Below are experts of layer 10 (counted from 0) of a mixture-of-experts language model. Rows are named router (the router's row for the expert), up (a neuron's input weights, with its number), down (a neuron's output weights, with its number) and show model dimensions 0-223. Each number is 128 + 32 x the weight over its row's rms, rounded and kept within 0 to 255.
After each expert's rows: "gets" lists some tokens that make up at least twice as much of what it gets as of all text. This comes from a sample of Wikipedia text that the model never trained on. Tokens count by the router's weight.

# expert 23
router [ 96 112 112  97 171 118 158 171 133 127 119 124  62 113 165 133 106  87 107 102  80 138  91 118 169 194 126  65 110  79  94  95  93 137 148 135 186 100 107  89 140 142  95 107 109 148 121 113 119  87 132 106 158  97 165 157 156  89 191  95 107 113 104  77 106 163 143  84 193  97 109 137 119 117 104 105  84 149 192  96 170  83 115 146 181 127 146 113  99 144 114 104  76 108 112 116 119  98 108  83 106 124 169 103 134  99 105 177  81  88 155 164  95 125 163 145 142  84 100 107  92  64 131 135 152 124 153 169 168  85  88 146  95 113 167 168 112 156 165  96 118 133 118  98 182 217 143 165 173 147 175 106 175  94 129 111 127 129 101 137 161 128  90 126 147 157 155 148 153 114 126 105  72 183 132 100  67  99 115 149 197 187 156 106 178 154 120  87 130  79 155 128 135 130  89 133 114 103 144 109 147 163 179 200 105 143 147 167 137  81  92 124 104  97  94 145  88 185 154  90 155  97  95 142]
up0 [ 87 188  70 118 164 135 154 146 124 140 132 162  86  92 161 157  95  60 124 104 161 165 124 137 137 172 101 145 169 143 131 141  97 136 197 122 183 142 161  88 130 120 154 156 106 114  84 121 166  96  82 136 131 195 160 126 158 124 130 125 146 110 165 144  99 111  92 126 124 123 122 106 151 129 122 134  68 154 171 126 122  55 101  67 200 177 130 109 148  98 178 133 146 176  96 165 147 103  96 125 128 126 119 116 197 107  67 180 107 125 126  76  47 108 106 133 179 136 119 123  40  74 151 129 132 102 177 156 128 127 122 166 117 160 133 120 127 135 143 109 123 125  79  93 105 147 140 140 140 172 149  54  81 118  93 117  56  84 119 106 117 150 111 131 177 146 132 200  94  93 151 137 131 106 109  83 153 156 115 183 160 195  78 101 169 114 114 107 114 122 116  96 150 103  76 114  71 119 132  91 139 184 129 192 103 120 113 115  81  79 102 158 117 100 139 137 162 170 104 132 123 124  76 123]
down0 [ 72 131 121 122 136 147 169  67 114  98 106 131  64 152 135 150  84 109 142 112 185 110 150 113 124 117 144 105 187 116  73  96 130 124 112 177 183 201 126  98 204  89 186 139 149  92  98 105 101 140  99 138 143  84 157 141 107 141 131 138 117 120 194 151 124  78 128 142 140 132 167 123 116 164  86 166 106 147 113 141 126  98  95 145 162 135 184 155 118  93 108 170 145 133 200 206 152 129  71 160 117 134 155 149 185 132 144 141  72 151 111  73 186 118 120 144  96 173 141 125 177 107  92 143 149 140 134 138 122  97 133 100 104 172 126 149 151  31 158 106 113 153  85 178 133 155 106 107 173 197 152 116 154 117 144  90  51 165 143 167 130 147  94 137 169 156 137 115  59 136 154 106 113  76 152  84 108 113 132 122 133  81  76 128 145 146 126  86  83 117 141  99 148 104 116 207 145 176 152  53 158 120 155 162  92  83 115 148 106 158 124  85 161 110 132 158 143 135 142 149  86 122 130 133]
gets: ",", " was", " were", " (", " had", " been"

# expert 1
router [135  82 167  98 162  82 124 169  91 116 107  99  63 100 146 175 126 118 108 117  90 158 102  70 161 185 152 120  78 114  86 124 104 167 139 203 172 106 153  98 138 129 114 107  99 139 164  67 122  95 157 104 175 130 156 130 182  96 160 114  96 116 123 152  96 146 160  79 137 108 144 137  92  63 113  91 122 120 145  80 122 119 132 173 150 125 147  96 124 154 153  94 137  99 135 107 148 133  75 160 108 118 106 121  98 109  77 218 100  87 115 138 104  94 130 136 152 122 115 109  58 120 126 163 146 134 127 172 205 128  62 135 112  88 131 167 126 150 135 100 118  97  99 159 176 130 127 162 176 130 179 123 156 129 110 134 139 168 113 125 105 126  90  92 138 129 154 168 124  56  70 101 163 136 112 115 122 127 154 138 196 140 172  53 136 153 104 119  80 122 154 162 179 156  54  89  53  75 184 109 116 123 197 168 139 133 168 146 145  92 127 116  78  76 160 124 127 151 131 128 133 162 115 174]
up4 [150 153 149 147 116 107 112 147 158 203  78 135  84 148 144 163  71 103 112 152 175 139 112  90 148 172 115 161  85  94 108 124 122  61 110 120 137 150 115 152  93 156 111  83 103 144  85 115  97 152 155  81 153 108 120 132 139  69 180 124 116  95 173 108 123  73 160  52 115 147 151 188 128 172 109 119 150 138 111  88 128  79 155 103 152 164 147 113 175 100 126 145 172 126 113 131 169 159 117  94 157 155 137 145 169  61  99 164 131 200 128 130  88 126 132 115 103 111 105 130 135 160 165 136 229  64 161 151 180  94  93  92  56  98 120 158  79 183 197 140 139 145 131 130 131 166 150  93 156 178 143 134 126 125 127 190 139 188  78 155 102 139 108 116  90 130 137 135  99  91 117 131 125 141 138 144 122 128 213 107 140 115 176 114 171  98 145  71 125 161 137 139 143 166 128 127  87 157 139 153 124 152 123 104  93 110 160 140 196  82 159 151 101 108 114 132 147 124 100  67 195 103 174 101]
down4 [180 104  98  97 120 154 123 117 167 152 188 158  70 156 156 177  79  89  97  98 125 215 127 117 125 142 110 187 148  74 109 152 133 119  84 113 109 144 118 114 161 158 131 130  79 110 150 121 166 165 126 118  93 169 104 119 122  69 123 162 143  88 222 113 140 113 162 101 151 160 193 130 133 112 108 163  72 152 133 157  90 156  72 151  97 109 159 167 135 131 121  92 137 131 111 185 149 138 145 163 177 132 168 144 143 111 120  85 126  56 131 106 110 121 133 124 107 112  89 178 170 111 147  87 142 139 140  60  72  59 106 112 178  94 132 142 124 154 102 168  62 103 137 205 157 103  87 123 133  96  79 140 110 143 171 159 108  72 126  97 148 147 195 123  59 146 104 120 144 128 140 144 141 186 109 153 132 131 107  97 166 135 148 151 125 115 156 132 101 121 197 127 118 108 100 103 161  55  91 115  48  72 102 113 124 126 106 113 134  83 123 138 166 156 124  71 106 109 126 148 118 103 109 144]
gets: " |", "-", "\n", "|", ")\n", " •"

# expert 20
router [ 98  95 175 125 156  95 151 162 123  95 101  91 109 117 123 147 114 121 105  92 127 163 102 128 161 136 153 111 115  54  77 125 104 192 136 187 153  79  88 108 140 148  86 120 136 120 157  71 117  77 203 112 185 140 159 183 117  92 156 113  93 101  86  98 106 156 153  83 135 106 139 151 110 119  90  68 116 154 166 101 168 110 128 166 142 163 131  96 133 123 122 107  95  82  66  78 103  87  83 109  95 139 133 120 151 112  96 164  93 112 163 154 107 101 155 139 153  88  97 108 111 121 140 130 145 175 144 166 149  81  96 150  84  95 144 174 109 168 172 104 136  99  56 117 150 157 102 145 130 187 161 110 145  97  98  96 136 176  74 158 109 106 116 106 147 152 144 135 155  84  60  72  70 147 155 103  82 101 166 164 171 162 164 101 161 145 106 133 125  96 163 171 143 128  76 124 122 103 171  72 159 179 179 166 140 168 160 118 147 122 108 149  91 101  58 154 100 182 163 130 172 130 105 165]
up1 [112 155 142 120 146 130 154 116 124 140 131 145 114  94 142 208 119 123 125 118 103 144 146  95 206 140 136 111 139 118 104 111 132 197 158 118 110  55 112 132 118 145 108 112 106 143 126 126 114 114 101  27 135  81 112 113 132 113 186  70  65  58 147  76 105 126 177  97 130 115 133  99 109  72 113 100  84 156 155 132 123 108 134 180 136 137 161 140 106 148 135 121  81 135 126 128  80  70 111 116  91 123 200  66 148 128 134 132  71  84 151 140 177 127 140 188 190 109 103  79 103 134 109 148 125 106 123 133 174 153  94 145 111  58 127 147  68 165 156 129 101 141 141  79 157 154 104 153 144 123 140  74 142 127 103 168 131 130 125 120 147 130 100 116 148 137  72 145 195 137  95  85  95 112 110 117  75  97 143 126 139 146 127 120 112 187 116 131 152  87 123 131 132 129  97  86 109 132 170  94 151 129 145  76 147 119 160 108 155  76  50 109  97  62 112  91  12 178 178 103 161 159 135 160]
down1 [169 144 133 194 142 192 170 110 162 164 113 139 145 162  93 127 118 140 114 186 170 150 113 107  90 109 158 105 136 139 177 145 127 125 112 129 103 127 121 124 121 135 143  59 132 147 124 129 133 130 117 115  74 159  34 122 126 137 103 114 230  93 217 145 137 107 124 120 101 124 110 156  92 151 111 153  86 137 187 163 103 133 122  78 140 151 131 188 173 105 105 171 184 122 107 138 154 144  74 113 150 177 137 131 137 149 165  59 132 116  98 127 119 129  88 132 118 140 163 103 189 136 108 132 105 118 110 126  66 157 214 138 121 161 105 141 179 117 153 161 111 112 117 205 136 133 126  33  93 129  87 120 135 102 170 127 140 120 175  95 107 110 123 112  95 150 119 127 131 137 179 128  70 100 106 106 152 172 119 125  61 134 136 164 137 174 131 116 125  92 125 127 107 104  84 122 137  54 131  78 168 126 162 116 119 125 110  84 141 164 133 165 151 186 116 127 217  39 122 100 156 121 141 111]
gets: " the", " a", " to", " his", " her", "'s"

# expert 24
router [ 88 107 159  91 165 105 153 159  67 119 119  93  98  92 161 161  99 113  87  93 100 149 120  54 168 151 124 108 102 101  99 119  97 165 141 171 155  90  99  73 159 131  85  97 130 148 127 109  99 115 175 107 163 111 151 148 173  92 154 110  97  96 120  95  77 151 168 124 171  87 112 155 108  99  88 104  98 154 166  97 165 133 109 162 141 181 168 101  86 157 104 106 110 102 142  84  83  88  89 104  88 146 149 101 116  96  93 168  90  90 140 175 109  84 145 161 174  92  94 108  89  90 124 155 148 180 157 158 161  79  84 138 105  99 166 167 107 159 165  91 100  99 101 111 126 155 111 150 153 151 164  92 164  91  86  79  98 168 113 123 155  90 112  90 149 150 171 170 163  99  82  82  80 124 117 115  89  89 136 162 174 181 159  91 164 155 101  97 126  90 158 148 156 129  87 115  93  96 170 112 169 157 167 155 149 168 167 151 112 118  98 121  90  98  97 152  84 148 164  73 187 105  84 155]
up0 [137  92 158  65 109  91 116 128  98  93 109 129 108 163 171  97 132 127 133 110 118 122 112  74 139 152 116 100 105 124 101 132 186 103 184 127 131 136  84  97 114 194 120 137 110 220 131 104 132  95 139 154 155  82 160 148 125 121 108 177 130  99 150 120  87 182 108 109 217  91 174 122 118 137 184 152 112 164 143 133 170  73 149  87 123 120 136 119 117 166  97 121 113 102 150 113 102 159  98 112 116 134 116  59 163 103 111 132  96 163 135 169  98 150 124 154 119 117 138 105 125 131 102 167 159 155 175 129  97  75   0 123 152 167 198 132 155 125 130 154  97 142 142 126  89 137 152 123  72 136 105 105 122 143  96 108 111 112 190 140 156 117  99 101 105 119 127 154 216 137 121  58 178 137  97  84 133 107 135 117 156 106 131  55 146 168 134  63 151 108 106 143 187 111 153 117 113 132 156  96 133  76 134 152 145 153 148 156 185 195 119 107 110 125  61 142  77 108 125 126  94 180  79  98]
down0 [141 173 132 195 101  99 153 112 130 161 165 136 105 110  58 114 115 109 176 148  92 164 144 111 110 131  72 142 142 136  86 104 142  94 105 117 112 142 165 119  64  97 135 113 160 127 164 151 174 172  38 127 157 120 108  85 139 168 123 144 102 140 120 125 141 113 160 127  92 131 154  99  60 138 162 166 163 156 135 120 110 153 161  62 113 122 110 104 184 104 104 119  81 150 123 228 127 172 126 134 131 187 100 128 161 108 124 122 115 134  93  94  87 149 114 121 122  68 117 172  92 198 102 159 131 123 134 163  60 128 106 143 161 164 144  47 131  91 110 126  99  73 103 128  38 108 141 122 155 119 149 107 117 127 173 123 149 133 137  78 144 111 166 126  98  88 103 171 112 158 175  99 101  87 183 116 142 160 155 148  83 139 100 137 121  79 150 185 152 153 152 129 160 145 172 175  90 140  84  73 109 144 114 135 133  98 135  76 129 162  91 152 172 162 134 108 140 107 168 180  86 173 161  66]
gets: " the", " a", " of", " The", " an", " other"

# expert 5
router [123 109 157 120 147 103 165 130 151 122 129  87 100  66 151 120 125  67 118  54  88 154  89 130 167 131 115 128  86  98 108 110 106 164 116 138 147 115  92  96 155 153 103 109 100  97 178  94 169 123 182 165 134  96 131 182 120 115 199  99  97 112 123 113 110 135 156 101 140 131 153 156  67  48  75  95 106 211 154 116 134  89 133 152 142 122 168 156  72 159 133 156 113 136  96 141 112  89 104  99  74 150 114  98 131  76 102 134  85  99 156 135 141 143 182 115 131 119 126  72  72  88 132 174 163 125 114 152 182 115 121 156 131  92 171 199 124 152 137 141 123 110 117 135 155 137  75 131 162 170 191 102 105  81  78  63 116 146 116 126 140 129 129  95 166 173 133 157 171  80 110 101  68 161 100 143 159 119 136 167 145 149 160 106 192 175  95 134 155 128 165 132 130 133  89 112 129  93 181 111 139 169 182 160 159 132 168 122 156 128  67 163  73  58  90 169  68 140 167 126 110 129 104 128]
up2 [166  71 139 136 101 130 170 179 154 100 134  63 148 109  80 114 142 125 169 122  48 147 152 125 135 121 104 157 158  71 143 113 114 118 140 117 189 115 121 102 106 169 157 109 135  93  52 140 171  84 117 174  96  84  98 146 136 103 167 100  64 139 133  78 174 156 151 118 132 117 120 149 130  79 138  79  89 156 114 119 131 141 120 124 164 107 163 141 169 160 143  99  81 123 102 118  75  47 154 141 119 129 130  89 129 178 111 191 114 135 181 154 176 109 176 110 137 117 152  99 125 105 104 166 165  84 140 128 126 147 124 120 180 131 147 126 117 135 157 114 157 138 190 120 139 106 138 121 144 184 159 124 163  95  49  86 164  80  90 116 158 139 153 157 105 116  91  86 181  77 138 110 136 126 154 160 128 159 117 108 140 167 112 141 163 162  89 114  64 116 148 139 136 160  36  47 109 106 129 137 159 211  83 179 117 105 113  96 177 117  72 122 122 101  72 162  92 119 128 148 146 163 123 138]
down2 [127 123 165 126 129 103 167 109 109  72  78 186 118 167 135 121 115 139 119 137 181 101 104 126 116  97  98 109  65  98 104 193 117 156 102 169  97  92 201 146 104 166 134  94 158 110 141 136 129 115 172 158  99 135 153 154 100 159  91 188 135 119  77 160 110 142 172 103 153 128 144 125 137 190 106 128 120 102  86 112 162 143 102 168 163 130 127  65 211  98 110 104 160  85 141 138 116  90 149 150  99 136  53 112 109 127 132 105  61 112 114 124 162 115 149 124 178 139 174 155 161 128 177  89 116 125 131 137 158 151 120 128 163 171 200 129 107 120 150 157 155 133 106 139 155 151 113  94 144 210 118 232  86 146 134 136 110 152 150 160 116 139  97 129  94 126 218  82 127 127  81 118 126 128 124  88 142 137 143 134  90 111 130 179 123 167 100 159 163 143 239  74  70 132 128 108 177 120 143 136  76 111 133  96 135 165 143 155 100 104 176  82 110 148  60 159 138  98 152 133 145 133 134 129]
gets: " |\n", "|", "\n", ".\n\n", " |\n\n", "=="